Below are experts of layer 9 (counted from 0) of a mixture-of-experts language model. Rows are named router (the router's row for the expert), down (a neuron's output weights, with its number) and show model dimensions 128-255. Each number is 500 + 25 x the weight over its row's rms, rounded and kept within 0 to 999. Numbers have three digits each.
Before each expert's rows: "raises" lists some tokens whose logits its average output raises strongly, later layers aside. This comes from a sample of Wikipedia text that the model never trained on.

# expert 12
raises: "in", "on", "all"
router:468457492478502480548507470528458496463518463500527526493498490495475502481480505510493490481513467460477537473451541515504552523477495475486513507548501526478500534535496522483485551491479547481499474554491525459495530521471510460513521481498536499496513453487492508542468465499467503530549470504512506537502501558506553530498494466481505468481528493537487516499481512529504447462529
down0:479509488497480523488493485486528482483448520539502477482456509469556531511520479459430491518515486461519517547530521469501512494475515478497515518447485500517512480519474455522515504494492562524503532542460491511503505503496503517503514524500512438524494514487504498511524452464500539507491498477507468536509446481523492474497474536517488512548489490487526529534493484476491502508541
down1:479514490509523516496540499507526504483475519473520529486517508512528490519505473488520493497505492479465484498505499567501510482488537470546482536508455518441524498505433513469552459538503473499520463475512465491492495473465543522497475485523525497516498483531546510529485491509496509481472530502498441494505520452536552524485488555508518487565456531480508522464555436533515493498451
down2:493483495482497524487511494487490490544528529501480501505490500521441516496475484530506500502551485426487463530535476518491481502475574516484539456461508513502492511480481517452514458483557512488488494487516498515532462519472501538514529511473517517488501487487515506514533448527468509555485540499527525483530489477518437469466441531497457485500486478456460481472461536439500500513500
down3:520537479468514515515512489445505496540514478526500535523513495473532526503489497487474502455485498509481451488528538531499487489524511530492485496497463502507512469494512503501497492488545481522481509507510496536486466534501521486443479544529489528508512530515533478486494489532519449562541503480475509522507530469475530502488471502467500492477499489517493522512438504469531470506503
down4:531529538496472463501467505524487503546449488474517547504470497489525520524520499432452495477476524512494538498509522489490523542480473489512513517488523479554463507498484461504503518498511532506488513512506494496461497529532523527539503485510468486467511505480526497482460528509515461493493493510481503505492479528546514533474500482493522512524493445492511508513476430472503483476467
down5:492479540542518485495497506520511479524503509528484420481513487456478507509496533507519466498515518518454499485511525476469537513464511514499449479512513468475515476501509482468494481535505475517530471478491498484481516518498527495497487524500515517502508486491468467480522542486523466534534509549511558518504513511478506460536481545480513455546527531515490505475491534496503516507490
down6:495496499513504519516496532504480510513461484493511510478484505469500473472523497480461521504532491489483531524531510526504533520483461546488530520473504517480527459466557482493529487494515489492516480532540525552502479517496488515475504517479464486481494538484537509512494488494516550518509519479489534480511475489516491458478466492514522503525488485476484501536494528474499494504480
down7:459484501499473499471505510469493472474495532506497506453500472478484506525470478490478503551499485505508510519472487513554446491451526469511520494480486584477540508536478498467519512491520501522480488512496489489535483457479499534514533520451535499530484505485566488502552493492502462519482523468514560539521501476475505502491511506464514503560491484499505530472489508476545462453515

# expert 10
raises: "-", " ", ",", "s", "/", " ("
router:485421511467503476480542487504491515525507511523510496497491516502466495519493528458550488505454503479477495453492492514498505502511460456495577499473528554455479505524469477495499485462502522497444517515483478477478505536492527519536482452526537508485558484521480495499479487515495495495509501506461492505539514518499526499518511482456486509511509492474522523514504506532536500485469
down0:506512518491471525507461520474543519521492497524494436528493480509531458428466514487489545471517510487536515490520477491479489502533494459469502456508516480468509496483476485510507525513556464472490532466536526505481485521493487496472536497526512491526501479529455494499482491505474530562441472456506491506493508486500485510502500502489455513510538526458523459499501517513502519502511
down1:492477490520515498491519499481483443500488537513487488486587502506511488475459471502501492472476525507486483461512477518525506480540509489508506515510526500531537503508526535488569482508447495489464543501487502449544512482509556510492502502525484539482511503459501487519503535536510491487538559491526476516499507479463499503471483507469524462519555510478473492490500427509525530519511
down2:481511506522519505494476476516505497505501510524471527457490545499508471530473471515404503497525520488490520541507477489481502478502459467453479509476550490510525493485484516503502494543482510500496538514499525552473504536500544510446498492492512527491498480511498510483453496516505516497487468459532447500513480480496506502525478445525523509508470485480494525503523513494468489558481
down3:448476521575549494491500535514488483479563494533480518454487514487503514471449500507517467517520510437483477444490518494515499512491520491467476516508492457493487496498490497512514526530462523498506506541510489501504464506512458502516529514516513487487495507535486497477505495489522481493535467443490570494445515524508492531528527466502498535459482498520512488531457508485491543483525
down4:497473453513503491496453526540475444516496527490504486496521507502532506504504501494540544558488484525489494490490523508428479488501492537501513469501498468481505514464479520602458504468545536513512487516502481476533524471468482458452502497517528486506505483510469493466500535524497506491516471511499458478502494459485505462545495495501513498439525522500489524469510514508523540545550
down5:514502524486502474494516519520549490517496455492490462487491502539494489457496526499502514504460488509531538533504474527480505452514479531520527512469497540513500482505527470488485530480523492490495514479450476471469493510494511484496494522489512514507480524501528492541499498542481474538502516489496538510474537493504552462519521528518506528464454495496536496496504520499525490497462
down6:536504487501471507479490508487505524437438498490482508506502503549547494520495480508492551460511478447496493519500499489523485480497528486513485505480510507510550455514475487479508494518482438555507502532534504504452520495514547508478515485505473477461516502488487526492538530503512463501468512468515519524505502499444544509500511502471519516475527448511553492499555519495483521489478
down7:530492507519475507494502523491496530462513486510502542462509452531549526534462481534515499535538469524507548544509519496515518494478490496517508484489463492462505524518503515486468470490515527489466512488512539515475532489485513528487476510466504492502478487501469530535486496467523515509508499508493503453502518501498552494510463484470534507499472502524448471512502472459496483461499

# expert 14
raises: "an", "a", "m", "ol"
router:473458518490494515491503459503503521519547474536481479494496491503523490497465506512541515528491495497443483493472519483527470525484493465468486508496515492466497492504555504463492480501499527469474524505510478482512519514487546470534469491513503464496559546514497477537523488483466517543512465523503571493548506500492517561483476481497518497440478510527539465476482511497508472449492
down0:507502493504428530490561510516517435473459503482480515509508512456493518507484423535497485511497485452531496518524509493481500510532489519473506557464496510537515428473564516482485482524514453538506503544514516497495505528522485451473486481520528470557490488530491490463476494474506502500510524516485465494489526501529495500529501513498494491530510534515495458507534529489484473496478
down1:534455478507498541486511479515481467487511452493518511501501514530496465500513493458462490495531475492525479490499503502484525476453561471538452494488505510523498487501501520506466494505487494504524496511494519504547499537478473526515530542504465483494480494544464496523465474493486478526511544494510501498530530557484492488500476514465516499445498540529508490501482483514494535488544
down2:511502477520482529483480487498489517447512468547514497519481504531533539545494501476466484538493474502509485479522495507501527473529499461519497508513507488501504514503518527488491496559498493476506486552478482493491493477505486503501518509482477470507518534485462517523482506576482513489454492542503502439495454528477435529513484497478490501496516527520447517492518502555463522472494
down3:491507480517525457550491469460470500495485474542468518498519503495512502540485557481494512512524458463482497494480508504493536502509504526512521475505530519504456507485489499494514474492558499515519429481519446505518544497513525483511488533462580474498490501540506553520441475519470518547506457505530494489491460516532526507499461501511500476497475482478506479456517514442483511498490
down4:460516503541486491490462490504519480491526469488544467504521473511484509456487475516509524509515500497477497496495503548504507486478467493507526474454534511494563524483490495504443497475510528505474512465501496517524458502473495490532446532516488470501481448509513512463547552528488547498472536520492471474519534475495491495504499543504503472498511462510514517528482460534487540532447
down5:548507492493499510528533553468517478504463492517482540497501528485464472517481514526540478486503455489517507490492482491449490451529506443489445499481508470526514479528472503506472528481477522520480561554474547518517494493472524477480450512479482531487503506508519519517510446528496494474512485525516508492522529549489517516472525493478470507490484495497477486487493493501534531497512
down6:530454507477450492518507476454539495498469497486522510508510534501464490449562507511519490511493528486509499496523493533529490469509499504486529469496516525542489487478537473502471542484509504530473522500500481501512544504467512489501445501472511474468524462528530517498492507445502478471519488482523498486530459512456529479447563527511510480506481466448516553481536486448502507555431
down7:520468494458535513514491484500528488474493501480502488497548449499511517511480479492521495498548507467499509487495546483520484518507474511512467487499486503504529502555561448525487526480483523518502543534523514513477498478526503534441514485528488483496529486520520485555510494577514507512551481510514511510505492492441528476490500528525504511496479489498493471498525544483525457512533

# expert 5
raises: " D", ",", " and", "'s", " B", " ("
router:485499489473515501488503443548485516534492490547532512468506492483461543511494529538519497503462483513489484528447520498521520513502494477483490486520471486486487478532516540475512501463472511487491491495487486478467498546437510469494487503504512486482497552491516468542510451493508495537472466498499514479521511504516538506531499505480532500436505525499547450464495533491497472506487
down0:503461523487501556488500507492497493512519524499453493501510508496489488497510432503518512487517516545530508478491492556519439476488525484478502497480531512464489488488509495497428508509536505473470507494502522486508500499528556516541509501475505557503523524485504484498466527542464483504499465509504503431464494519482480487509456524522489489520483560488511491488478474479445530483532
down1:518500504521518499489495451482472486558540516526489505526489507470483525496529475458458471489503507486513527509505461469498513533490480549490513509459539509531488511463517441485478524491514475463497477475560485475545521522462511495495540515488539480498510504522531536499452483534475462462501468513470465486478513481528514490514495528501487502485540497475484514510511493488482505465490
down2:501527553515504527530483471535488488465470493522504490469505514487477485529491558467527536482482484476513499510538536495483473477493534509519520488459513466509501502554474487512494481508499497441450526499523469487490497512454461473445514470462492530485509508503496549530486522528506459457500494526472487495522500516526494506497480476495520466525513495511535503538515506502496482496492
down3:514488499533535496503548527512544461512526495493460488490559448459495496534490464525509489539521505485503540524520488531521508520497484521498550524469481511485507526460469493491488488515522430500484524492511491509548530505455543471483491512500487539507485521519446529504504494503536483465489517526493506453488534482432465503497522505500525538507513520513499457481515527497497491486472
down4:470524531523513483506516493506578442508488488529462467516491510502484501490483461536529542483539489541465489487501542498513513491482506491495513473521456488498520492523497508529462544569510515504502516459509481507493501517498536471513513500530486517480479476505496483463495501520515470521469461539477461493495508504487507540491496534535487473504522515487483488515452467517497489488512
down5:517500498501495561527485483537475448520495477487488491504466479520514474536482489475518504476504479497538524524513469488502488491479504545513476494501528519503494492493499518493530495448524522489483446460467470462524544489518494483495530463490499497530508531524481502503485476532504537501491520483511509450539546496463498505503524517495479560482505503493510514504501478533481544479475
down6:510494496465486508479510501445501499529501458475487508471503482464513526500475509472592498494495443450483477465471512498452537491533506533505485461505523508468498520489551538478476501508452492489517506525501484504488506511528528496446524469457517491498485510508481524502474554490516463503533465550508538498527494581497496528507552471507520546554542512497452494484512476489505480543496
down7:488559499477508489491512498502481466509504483527497510536509518493538472501507495488569497500521469498522481477533510521475496518488499503486479495535506480552494515514513487533460498514514473488458519487531508503458509470469529460474529508484506536463516465548537509503520541521522431506471509522491490496494504508500490544527450494526483539526560485517515525499521472513489475465455

# expert 7
raises: "-", " on", ",", " of", ".", " ("
router:468463519451500487513494507497483549530503510510524521531470479520488504492496479453484516535507539482503494499516551477496528539480475469498474490498506534491516502482513574475489496439496518487460458496471470474476539537480496537516488494501489436506543510445487483529480503501508488507527489501515533468475478495495532508494549505459515529504456508500498542496493498528509460476474
down0:497488491490485516453440477531510495509479495508537489521489519500512487488529535489501521508505512541530527526496480492536498517471480499525454522512509518493539505484503535521526515518502523494487497487527539469466478495521512491503521480487531509537499536491523481508464521486527543497554527454490526482532497460464487543485505460506497513507483542507552512497503522479514524432522
down1:537468495526506467478478478508478520498503474455512539493488527515485493484491504523512472497525532507506498460506543478507477500499515506464471494445517475514484461522459485504499498485441535526494488500483493464479463511456478518492505539506438483477487541472499497486555523524494463495526487531518476483467511528459524502530477489500469508468515457493455501535508519486541510501472
down2:506497521479511505494499492487492506538519524474532529530515512496519468515513505494489457497533461470498535506493489509476469510486479490532467533497429513486515504470523501519512510517492481562524507516461515502501456545529520515489488499543523511517472472468524487506519496519506488516500516502476533452499558536508487435500513494546480472529494464478509520506501535489475496525505
down3:460562484482545549497516523485487502535463511479472491499530485503507490505502487509512511515498496513549477511506501521471498522463486486509481535496488499523480520483547506495519491470472481519511503543483563526498479489463484473487477483495457487517494479509554497425539496516470453475505489499505528534490497502514525493472534518499500492526487481518470518490462464508504513481522
down4:485525473531475518509493532501524504462495520539465503527479523506497452485471496482557490529509443500492481503548502516463540494503532466546502442495503512533511474517508475514493504484487498469498518467509483516527505481493481506515510474523460500465472460488487475510477508492500524556478538526512478517532526474515497515505532487536505514482510498480480468515482493498495497429488
down5:519494501524519530511514526493513445510499519509539475497456520501489489486489519514466481471502467488480526474507523473517499489489488525502495474531500476534526537517485498535500474477484507516504519523499492519500513464468494499491472486502530505515530490473502496453485498548461525496461480457476470479490538493529434512503497462482518508461508538514540476533525505486501525495525
down6:543467519498498439511496516507490482496532503508500456484521507511539542474448513503513478513544486476509475490517475503517504487507500473475540487488569463461459510503517485500490512464519504480517534509451514511479476503460482486516496524501497510507517515534511520480499500510526435473506490493477453494488529518507525518476474477471440482484483521517509512499545482486505514523523
down7:508501496519500526521467452514495498495485494502508500493536519531483481492493476476563480476514499498477483450508527462495495514485499555469460506519489506525456498461482530495527479514509539522522472481531503475500505447493513462556481506483530441440475486517488536523512509475508486550499523479519502531501498513504544530548500475535505498441470528501487475515492478548487469506541

# expert 15
raises: ".", "-", ","
router:490522493495534496499547475505547500480558478498520532527501497534473511498480457465508507474460482535469499494497488512540494522487475459456506464502516466470487487507497514502493537484480540504455486489529469495495507512481465493487468509483532476508540528513525487524534507524509517535533474517476557497527491515496504496487486467515470526427511502478552469464502518520544473477472
down0:510485532492502488476503503494516533521570518481457470491493526481494506474487508461490526488431496504467484518490494520510485514491449489512476504488512508507540482505512506549550488493493540513532452481499467494519515485565448505425489505554503500492509499508514509486478551492501511511487502479525521503438500522530490448528496480472481490545509483489581516500449528529533494505501
down1:534517506496503480489509494490496511509474499544466464496515500491474504563501490498509496499484569487508448484470512520519485520530470528493502516539520502535451480498483482501525507470482469527514474464462515524482532496468460506516506496492507543552487503456477475514476496477530464508468511525439523512483505494512521478511447530502477489481507470484487528530473534484540515484497
down2:521549504522470496516529518537501526506474492473559565506506469477518481507490508523504459448501490435475500479442483522495516496499482493499503480480463462536491497518524491482523462497529481503502500503522492500476485505490519496512498525482465490490485561533458479548495540494524498520502515530503520481516474484564518498524512470513528499499466490474509480507521508487458484509481
down3:536454503485530491487476497488531499494464481507526485482458463522542514524477528486469500496488425512479468457516475479550487504499513484481500526536499555514530508458476456503488478487519471541487497498539518477484490549482514492489502508520495498476522501479526515502502506500531539497509501531493499472504520483497482489473525529516499544527473489512466498462529491494506532525466
down4:533441506497478506499513527499504502490483521471443484571508507513516471490517513461512475518494516515466499557441482496493475490470549511450475545510498479524501558539468521486516446549484505473502506510480509493511505479528542481501524450476475502504499487490458476503461561497490491508530506549486492461492452478490491496535489484508487461528447540496529503513467525485496518529530
down5:524497498494499466499507521475497528472516492494509447490497496515537519547508494503438494511509495511502533518525527495498510515491541449452480477505458540456480495489571498509478505478494486489471521425523537523478482515506502501475485528482507526508492481515464483499525501461459511529491468475520491493505513522512475474477526487491463492506507462466454525496495489521550486500465
down6:510501530502473473496465548491514518504476528494495496521478540502501462519508479452512517526515526525481468491523485505526501502489518486510449500502512502506509493462518527518521468497509525519509494484476485531537463502522505484482452508481492481519512539460504480467574489493460508516519480500458498568485509556488498484488511553519488451516526493462533504477544490511458474511463
down7:484474501464504496504488492515502524441499503552494525516500525511526492504508516508480527502540479519500484517491464510466514510490513541530515524530523520549464536511517496513494505477486498475501497472423493525466492484490503462479504502515474543512512495483516561484531469490455478479527466490548471495523524513473532507482471492470491488518487501502489498482529467443467519491516

# expert 8
raises: ",", " and", " (", " ", ".", "\n"
router:508525491476558489499486465505483543545528477551536503524526510506503511515472537478479482507503480504473442519496541532547524490478456449507532486511488494457466521526486534491461545463516481484542507506515456488502517513506495518531498512496510495498525517487461479525498496538519560496483483501527519511485491462507507549518518511502518542479532495498501469478496532484511463446462
down0:511444566474477531489486516519458501517491494518488511523496458495503487522523516505473493510510497505466516528496491513520516501539547531525499492489535504477490549453465463489513506511524483514502490517477469449482479480461518550523506511499501529510498528551530468553499526521497493497499537505524544460458507452467500524474464513543503497499498502520531476507506565517507503528487
down1:494470511526513498478523506449544475490493481490533535508533536475554513490531509511490521475448489477486453485512476536529503549511471518459543501496539471519552500485500496492519547570445477515482483462516545525524474517514487508510495526449469489503517502511515530447506492500532513492494503510515503498490514527494524422500485462545501471502503517479502510507461515493460476493486
down2:505486461541489503528504485502512480530513507497522511485503474477450494487532426483478469495490488522465461462475459516459485480547503526477478471495490545499463473490494523482479507505525511494523513501512489480503516473557512513524499508490502491529485492507549538501427500503505512451515539532514503459561486460515516499509509509507471499473517515415500506470533541504509481523494
down3:476525521530507503527515491593504475504470527520463445462502488488499524500507526499516537497455478502524481528485507500500494517496555492469452475519493521444507487472498500462509502466527528490498467477544538459456506472528500489525514501537466508514478504509532516509523506515523503522506488554505481466501525524486470537511532482534525460504467518503489461492460491494503538510481
down4:531467494509511488508527515477448534541494484540471481444482508500472520480467511489522493499533485517507476496485513446520503483513506508541473503525449453535505489515469490521504500513504504492530470577553499488520510536494554492486511505561570450489524511481488494470486504481521519492492485524502488465486488497486551471520509481533485495457504505459537512482500539506514496515519
down5:527471508517532513503516552453459502496454513515521505541524517456494487474514527494499506491462449523482499489471549530490507525503499490519494518531512512482487508490474474505440477513497482561448495480486507528525573519546558491512493465447508488515515476488513540535480497504456544491506541517496533485508503477475451546506479463498488517459527497521542464444491424483484479486523
down6:550501538478480497489493488483508482480560524463480476564526468517480490480453464534497505533545519478447527466479513475536503511493482521511491493546470475502545496502522491547458518528495478484517472491448509490485503478536494498536475483488478449450494526539505509496522494537491510485538526485472513442515457513492522498525537526510492510474489522521490483544498528502509491539488
down7:534494463469526512500462482543511507461477462493478477482520479511503530514525456516492497479491532522498500514542492503541492458471444515478458472521510525491493471485519494460505523514481471490555509498505518505518500527463483537483454449499499490520508500501471490491531513484509467478467512485522517516505507491569456492489515502506488453551552549473510493499470490506507547506502

# expert 1
raises: ",", " and", " in", ".", " (", " "
router:491480535472510459485512464512488501509490495485511503509516487534515501487521541520523532485501489492467462529512540509498543509500471486492544460509498527508479528504505547490477533482504488484492511574479491495485534532483508487520509486518513479480528500509501487519482502530509512475520472510482502513511465511475511527492558477491504550489492480486548506467497494459505458479488
down0:516478493492451524489488485521448502500529494516527516527505509498525470521471488534491473500462496509477467524492511498508496476492451511565465454471503510486526456505509514510482526524519474489548500559489506543554470471524507481525518487494487522475517488489483474501475479501530485505510499498512540496524502496514549510492530510515456523490493505534481489547484483529543519502433
down1:505527534509529506534478472462482529472470513516489511479477520538504485504532460493490473496485461520515527484526498495480464548473462533496505485489492563530485500492469476521526554479469526504518455437453523508474522487504489529465500494497523516461501516507474482531460514499498524515536512484466528452498487508505516507531515522503463473507498509498495500506481501517486543489505
down2:539518533480523472522466527515497558539533494516465512514507523487539455480512484422506476470501530445478508486459483487544494522506495517502506529524539540530522499470502499476546485506455480491476521523521497527478494515471518536539499498446499486472503509485497489504493453507448517516493475506519519490504517473461476511479524493491491480554506500504478482501461465503535525476487
down3:554504489509518516480510501556462464515480502493547480512498484518482521536479487529457474447490550504490485481494485507507468479450500503499525492479493520505531531485490476475466503522494512483506537483525480533510553511514496518482494489527505558533498481501486521493502489490506489481498488528504519490478496488510513482528498511479515469505499491528514505494501482495466515512451
down4:466495498501488517500517546517540532510430524505494517507519485502492500513488507475515515546494506520485488476497577446550499531487545478545503513478547462556520487471508498479508467499477523491481520494488514488549451538481530514484518496512491528527499512477500475547456526533472478466500540518498482441460508506474482453476490542468480509498499515481478539545495469498497505483487
down5:511516508514502483471501540471510496569522477479467526559454436522501534523533491533472450488478498503489531452485526501523470517527499468455544522440483500492503513514444510520490523485471513514532490489539514478469466512461480503515481476494512481467524466528527452561513487459504470466526493507444475505519491488510504495506489488488521533517489534510500491500533522481480478508505
down6:483529519525481510470523504500534491550509491531473529504474473519518503521526479457497496487495492519472516477526505506504495494489529467495485463519434503540483462478518537468560470498529471506548533494433459514520527477536517510459444493492491475532462500524498487554497490448510481543500524514531471538503503511505461520555495517482488509502516477489478525505464493468483522461477
down7:487481522490517517497485469493521514508497508515537511482479506566491497483484514516454502502493492480539491522524490533497477523474477520545489486549518490527510522471494504483492484497537511495462512483462505501511490564499497492510502510516460532489494506469518555512490534484478487501485494507539503509509512471519450505508510476512526526506503472520511501523502507507481497465475

# expert 4
raises: ".", "k", "th", "'", "–", "ie"
router:514520495471533510519485481571511491531507512475498506478486502505466485469478537525480507495492512495513500513550531484538519480486489480474499505489494536478459523471487509494496515480480491464503484515494531516518472531466529525499484482560513477550539499494516498533472491481488548478551478565469533546467476470457529476518517476457552498510516453475509497491436508508518481484444
down0:501471503523483548445503458474497484498487506499491467507492461550442525454504487488484507504525523555492491489524499511499532487501499491508506535504477505499457533524518481473510544486519492519534498493489518521445532482533481504527502505510479514510543477534542484495503521500507505521485545573517483512473456482543546492505453495535462504500499446486505514560551510551489495513498
down1:531502486499474505503514486488512514464442466493539436508508511494516480503509514493481492508486488516484529498493482469465486515497518525455539498553458485503478479528517578500478464477513491520499481482486504497471492491519499462497478521509544498493507508469503505555496481514526490557449522525512541526526507503509523477454524496513492515492528484520505478497469505507494459506515
down2:506503503531511453511509490490476515523511513463539506496484480519507482517523513506527493506520488492478507519474535485529433508488488484494488478504472490525488490515513497512493526516542507494467507523486546505466524498498485487505533590497548490453493454516490530523530526512480501512514486457508510488525488486496551459514532513483462499490490505480463499494526504478520476442497
down3:470492462502522484478497502495481464514543511530485530470494486532500483515512449481499473475489507548519492438521475492514534486500543496470504512472510500466525499526507528522475469506490539515517515494493500503494490506481515475539494478455535541527475517493543491488508486513459498527491543465536498506519525534509511494552471483477505478520514537510529507502560495516493533473489
down4:515504506488460484442516485462534475558506540500461502482503472493527515470471480514506496491468467536508494496527462524487554537471511498506523500480506492513516506520509484456504487507462506488462519484489482475475476486511515473516460535497543423517475491492478491508483550526505489495471518472493515493500509485528540490558455484533489501512465495523500484530496478482523457496485
down5:479479510493517524532527527467520510488458526560549514529458475477485483481513522505545490520581507526499467508510491515481508490517473512538460544472491477516507530519517541507507514441519529527479483521477519437485505470469458506501489489523492502499509493537492533507512499545508436505514486470525522481540459470515541525472490476489473485506498524512489485498492471505538510505504
down6:516469514530522498501482504495479528513526492500514469521544491523509457513496518469479452544499467503494511477512501498473475507484493480499464545467518539548494530523511512523525474549501471515524513483527497520474502447524525474455504464455450531471485499494518552499489492510528487509491511455553475487517487499463560537500499475522509510468528496478499484469507506489521490520509
down7:535478539464546547504559510489521482507498502506457477512483511528491486544507503515493458476517448479520515506515489545510536532494525535454486481501524499541453493533472521543461523529527515500466503482489475480512525488511497483500483529475461487485512541487500518502521498456478515533508504479524494490511408472508487535516521503497466499481474515494500518497475508486501519503504

# expert 0
raises: " ", "|", "-", ",", " and", " R"
router:483524542491526484444488508552506525499538479529531523465471469506461515538455533502541506505507519506485497475474480537529549519524489473533547558493512508464491479486473508458510491474482540464507527518505520449500522537517515503519472479503511475484530514464513510508502470492478517482546503540518524505496470481492511511474479516483507499491470505527519515488490487517489492438505
down0:467454508516536488530482483472526465503557492489524501535505489445490469523483514479496482476518531494495476482464528490527459540490508527545480496479541479493507469514478517519473505503501500499472500518487502471488483508498474460508490521471501528544515511493499442516480486511485540514514514506484526558459476482504488530493478532495488503525502518508543529479547496540523527496534
down1:477481451511504467476520499527460521456471501487457492522512488475502468514471459506471531525477500506458516532486512510502500506523476482498469473507469508527453493471516470483505536502466482502477555511525517508540497456465500517457492483501517485535511526521491456513486508499513515524546499494552491492534469509497462461482484470540468527515494478450502514481524498483484510513555
down2:492527479489505532521487488528476478502496507502416487519486443511504504535513455534495520482497471477476499516483496521481533510451539539486446476493516494458498570521517463458476564481464475499513483538502460521538505527494500483526503498510484512513524503516486484487479487505479522521520523535463468532484503491517483499534522469512543528515510513526506473470513528497498498469525
down3:508479514516504485508469475506481507469490531505473537498487468519513505467509488556500486522497475488503442529544487512513526479486516536501527511483478497507464489467464549555440468478488516537512511493532524541497493512478537519434513491488527476477517496507501490475524497498514489494519510559483514499461498490527513504520457519487457482497498496493502480452509433505518488494473
down4:470482507488520511515546514546464530488452481479508512496525447532473521459525493503513503517488532498459484503502531484549537517516533505475525490454530497517528493509513495501442480530513494503465524523479459474522507496569497477497531536495510525519489484501499518530483532486446470529494508483497510482472524518511467504503504511471469508517495518513524515475543533522515515493492
down5:491471487532495477499466480490514575493489469492500480490510516504503518533527486525531513502516508531493511515524513557524514551475528464528488515480523475550462439509505510501521536525521502479482438485524536518501529493540537494484511456461513531520488488492550502486467540485478469503516494496481483475538475512474508496449514539478542517490542519531495467513477496492507488458493
down6:470543524502515511478526523482482510536486491463457556491499539487526494502484471563502489467532496506497536475521475487489484497509468512469530475513531498508516516505488467506457471516486523496523490578455431494515515535496563500517477509509518435521515490492490479495527494483492467485530460528499536532518467487495452531464476494474509526495483496465463522482456479534460510500509
down7:492514477530512489497521466491519479462517496510491471524470470487484499476495475524484501489501464545547474463468533492456487473467521538473487481538455525479515518492506454534472498494510522554475520505460508444491545529548466476511487503498460428475543476485481508472517493508558536458510454512552507490529492516480473465489510500517505512539529466498544519510482493481569490521478

# expert 3
raises: "18", "1", "19", "2", "20", "17"
router:508513477486458513471492490479503502494574480525507526510512447491490503480511533484490520512496470529487497534459501495542481516495500496495507501464470518488508510489503504501548475506527512463466505500487512466490502539483495493483536492539547497475527481487495476498444487524514533508549467496444508505498515453436518502524484531485527500487499474506493473463469546531490500506482
down0:501550533489496478504561524472504532525491497475443498544558507488498499505502512505472478474498541496510488493479515557469484524463466493491495520507500491525462465467472455448539534488455495508477557484505495514486463506493530465507536526491468510505495518487506514513532498491483506515491533479506493495504482502524508456478503504487487490508493495462529511488515505536458486519472
down1:510496482490482507490495491493495467501506527487494544534443515441499479545493496488495496487490501524482514519519482433524447521505543533506502499508475510488466514497481456513496465452513485511491468540505481490486485514532465561487513520551492521502504498462472517540537485526562468514470483518536490523501535512477522525476535514491468471514517512521521483475534468515515539520511
down2:511483518481529480522471504519481500472522573524525510509484477467491518501535506521473489500496532465481520516531537530443505498520532490472499472506479491568518544513512517492524505485494489498541480464463527464476443543513484486503495484517486537522493531544472504528484462496479494523492503513474522494487521513493469515472501532526487518538490547466505466521501453495503512506502
down3:516506453514477436551476477521499456488465492498551528472532515504516484488532525502479493516492468536525477525500526560478505476525518465512502511515537509491561536525496507463504488483497501502511512518472510461509478473547543488459469535500494467500460477564510532485522480471524500504496477494504509522527503489466467474533528499479509522479505518494500534481491526510497487467518
down4:517481496504509522491492550521531557492459501502509484512485537507521521495518470512469501507494512517502509541510494514463472488496536511483487460517469477473501477501450488477473494494492504512510587494510499483478515480502487484450560489501515539555514517438492477493493513515543491473513526513497482510496506462496484495447492508535524532527488487525441480443474517473509503477482
down5:472451490505504471477502519524467512456505543521498532498498526466475499504508479518507473468498545488511511529512500521512490485504488476529491514540492511447495533463572506455512493520514500482511477533469514475508486496476456477527450497513572483497515502498504548518499537495515537531502529450464526472529538508500486557524507510519536434510475534506450481511459469513478487503495
down6:488529477502525503485506480483502523484468492517489485493484497516507523493478531515456461492505525527524519439469489481473528532513526522514508511482531546531529534460520526491492460455486550552527508534514492487468509539466510502497504515475508519493504505546551529464547463502480516493422500507534461545491446525547483502505483489500533527438473497499507510500502520480532496539521
down7:456500558485525478456515514504498521504546496562510577481504489486523507501515493525511516497492471516507489522544490525521478478499525523488504557543546491505507490467461461496509479523504495496499465520460510531460511487503518502521533529494506482515510528535520498530471505541482527450489527503529527514527550500506485504539535529501472483475516527497495543525484471462502495514489